Experts of a small language model.
Size: width 160, vocabulary 7762, 19.6M parameters.
Experts: 64 SiLU neurons an expert, a softmax router.
Training: a variant of SOAP for the experts, 863M tokens, 3499 steps.
Below are experts of layer 10 (counted from 0) of a mixture-of-experts language model. Rows are named router (the router's row for the expert), up (a neuron's input weights, with its number), down (a neuron's output weights, with its number) and show model dimensions 0-159. Each number is 128 + 32 x the weight over its row's rms, rounded and kept within 0 to 255. Numbers have three digits each.
After each expert's rows: a language model's description of what the expert responds to. This comes from a sample of Wikipedia text that the model never trained on.

# expert 58
router:072165105091165189122108112104145074104165107127139122094115065162134099152198122093093141131153099153121126149135120112067114125124103151090136131135076145174057116139093161160138101126094100087138072183173107148085076096138143119116178155161104156148102091107072127148067111121124105109141128140166134051093126137126156139122140111093093076150110067136093142070117163085100108157128096140099147150135122104099187174132165189178112123115136080134093122074193152132196126132195157
up0:129080111124089121117115120089111169089132133114093118107178127103043190159114183085088184122148095086110139121166096136118129119119125100134176180201117114183125121162130126118129121077061132132183138172063173080140123124203062128115123176161106147142117139116147180124116155102145141146105148082089128112085146125193097062151117101181160160169122151166175171148106097163124141102140126160135133104103128078096098158105140106116149138102077130136089111089130167064139127131198174
down0:162078123092148175094101131116155165068142125128142151064141190171093190126114140114072147178094112144122132089124174147090066130118144128117135149120129139144052106187111115134101117056110112124136143161164093161125107206117052115160163152084165151168109158209156086133085146135159132097115117147115099146143131149131090202165115162145139105109116140138145106112113186093190136132156141136077140177095135110151192112159138101162175141143170082136117110180103128153109132146061095
It responds to: Nouns and word pieces about buildings, land and places, such as located, bays, balconies, water, village, railway, in architectural and geographic descriptions.

# expert 3
router:086146138152127172077097132159158133126165089102111092196123132120120120146132126085070201083110129166129139146152153176085110110212137104096134155017105166190105094158162179091104194132151125159104104118173109117122088199146143121119159167124164143141173115166114139159121162096037099114147107149147132134155071113102137088104071105110078168123110126144089140085108114111124145132111103125106160149169145105083131097181160112132082116120083119132113092132136173123109061128119098
up2:154117093103106146118196153087121100151174177118119092116144114153128135142128138058117163019112127122095168143104148155097165137094110138113151173094125122071178119144115092145128161109135150097117111108093094111143210141114180117186124125133147138080097105108162135148085089118159148141146111136153114125180185125117144107122162077101115156152168089087082113146073116197110105135126128142040073149124125100107124105110177187047106118116142113104097060123108186149090191112112144
down2:098130137135139157136114124158113102104077108084124085155110138102154108054113150133187105152144131122130169150113161111131109070141093117126145129135096156143144161139162168155113113179100127161117076171121136124055118120116186124063082149145069013097149103140051122134160077084154132124171149152123163120151060128137109083096087097198113120166131169126172168070140126096081149108189120117131164168141100130127086098077103079143184126134118109135120139146097129080121091193142147
It responds to: Noun endings and common nouns after articles or possessives, often plural, such as -s, -es, -ions, -ments, government, games.

# expert 8
router:135184135079129107102098112112133107121146183146103159076105111149123188130125148098115145136109094148132103193143098203153077183075155118091089156123088095111093149194078118125098166124095088180091116109175100152077091107152136199136128114137116162169129074118128141130119159153079174123096161114128130053106165116037120141140121105126154108102111066109124082128170106088132085131151141174154148120131115139114194129129143195158121115144142166093079085148186141054143140144119129
up0:159026090119154115095148142134148131082141093106103175155111111086088110142113131080168121101129145136123112152120126092159054129109092120087191118149081113144118115146134128158162135071132122113100015186146136141091115153170170119154131105118117092140118118141130207140137114096062083188115155102149111082151142190179158159126173121144143142133158147086150121126085132155147111160119144155049099130100099074092154149153159147117183180119096184129086107122132131147084185145107163
down0:114169118125139106118151110079168166133085089071149107085128126121163116139136140137130132110172159149111136145147127128146126133142086121128146153125136105094107073162128143122158191145097186152120179154158120103088072202155164091190146155138155173114149122082117146167098078145064108136198146133101152118166136116125138101151072116128108134088165122195086064112110192149143187133121102104098095153192164033123239101122130095146119120102170141147170143109089147102119121083154104
It responds to: Function words and color or shape adjectives in biology species descriptions, such as of, in, dull, white, red.

# expert 42
router:083104114109069138132114120126115066168098171110145171116145113158124078113179110186065132157166090134085118153114125075108076095087087129082147139104132100152104115179163153155155179076104152109043058107079099122156195099144147166098103113139108180152132134140120086159116116160134105162108136049115133155129090171149156171187119089076123044103103109173096149110159155133130163121144134100162145130165139144106148164099107101170162153160157150104106081117168134141091161135086117
up0:146110097162138187106178163134101143112164138137133196102090117067112085123143131161100172136086096123128138102137159099156096098189164103171191104105132146186177127155157041143110096095094112184143134094135103176153133138128113167136093112084148156099166117133111117120108097114119158186213119138095187176165141147124173164125064136088141092116138126117141127135168163113200153097109129159173085136108170189126159159169142123134094141104142084161110181096108180140142150071125169
down0:121118156192133120166086157139127152175152179192154090096165132158066079126164124103122160114145061123135091136163101165124131162083147169068129154098071161133118092124102072133072157072139122106104102195079192168122155147099184097123080167110170100142122127164142079105101099176096136182094088148152148158127161145126067150178175136109163147148123133187081097082115093090130107130105124079140128151140137115146090105155133156169085163088160130138150118115159156094121141124180084
It responds to: Middle and end pieces of English place names and surnames, such as Chelmsford, Keighley, Westminster, -shire, -ford, -ton.

# expert 0
router:141073139148078179079139181132179140116163177142130121128162080142118095168129124127157120104121133186162101137170133099183167097111100140155137165167104121087061119120145165061140099166083113115154161127119134100199160122104089071143102180175080128123105135174151115055127089158075074124206123119086113102192129102084093126159114123130109103162165094121121151142116161118185120137128154086078106100142074167142127140162063124125129119136136144173095140192189096117092131131105122
up3:146128104121075131159153122166118111153112137154138089152106147173163175129148132061158125103150144167131076098112160139109156081080076167107175109089132091091113076093118095195079106118130189127156086169085145139084187141119126157107133160171155147056163097060136090130130118111118141140143122106144203197193130086099111127128115034149150132177104129068106180126123147161205123085107116146087143138114138122110097160142123159138140122122170137067103159136153128167176143104120124
down3:209138134144133149141171127109121107148136091097158115148101126111169186098180104142175099160168161133128098122139103118092156131110109141202131069154081099147122122146139081110073137168123111131108138045180193111028104152101121138126066169222199124102148106149197064127161101149118123103152104116150182148149139149110119105143113075121135135164116114069140131088166164170103116132124102148106122116094149100124082159158167084099112135122123149104075147155134185140097108111156120
It responds to: Dashes, slashes and colons inside year spans and numbers in sports records, such as 1910–11, 1994/95, 0:15, plus day numbers in dates.

# expert 62
router:148146159139140143124124129176143145059150164096174104131174168128103076172132055182144115110182131147135104063147164092189097157071153088143141159150143136099121097156162163106058131089100124126173135142113167140185120092131106114147105135140098113052132149158140087121112066132072071128168148099129142081176150124113117137166116182186127107135140107132134151156109165094216119163107141079110122109148077196124163083165081107105062095116176138159136151169104132148134117126141131
up3:117104137136164164099082117118114158061164110156129103128120103075131155137133179125165192216154144171073125173114106145143152134179125147129093192106146097153121166156114148152152122137130162136139225097117146119152120133122170166156147110082140114137126081159189091141170114121137192087160078194112099146092100153128075143165100081108189114137036147184099127100104163093161104125138085162140057077149093106150146125144132135162118139130101139121116137138141102175057121131115151
down3:132129191141152132132119090128167110115171165153117128114087103086135173118120134056134171193086150117165140113140113194104095104094062103107090166120161147206131138106115137068115139104125095093156187190119140140144077105092091089085105099082118135120109121173180095128146107110099104095176152202108141134125109114090139103143114084123178136091120151097153118118123156200116139208117118137142101165129145082088109074120171101163116084165116162140091146147155112119063105174160189
It responds to: Dashes, decimal points and digits in score tables, year ranges and vote counts, such as 1896–1977, 8–1, .278, $, −.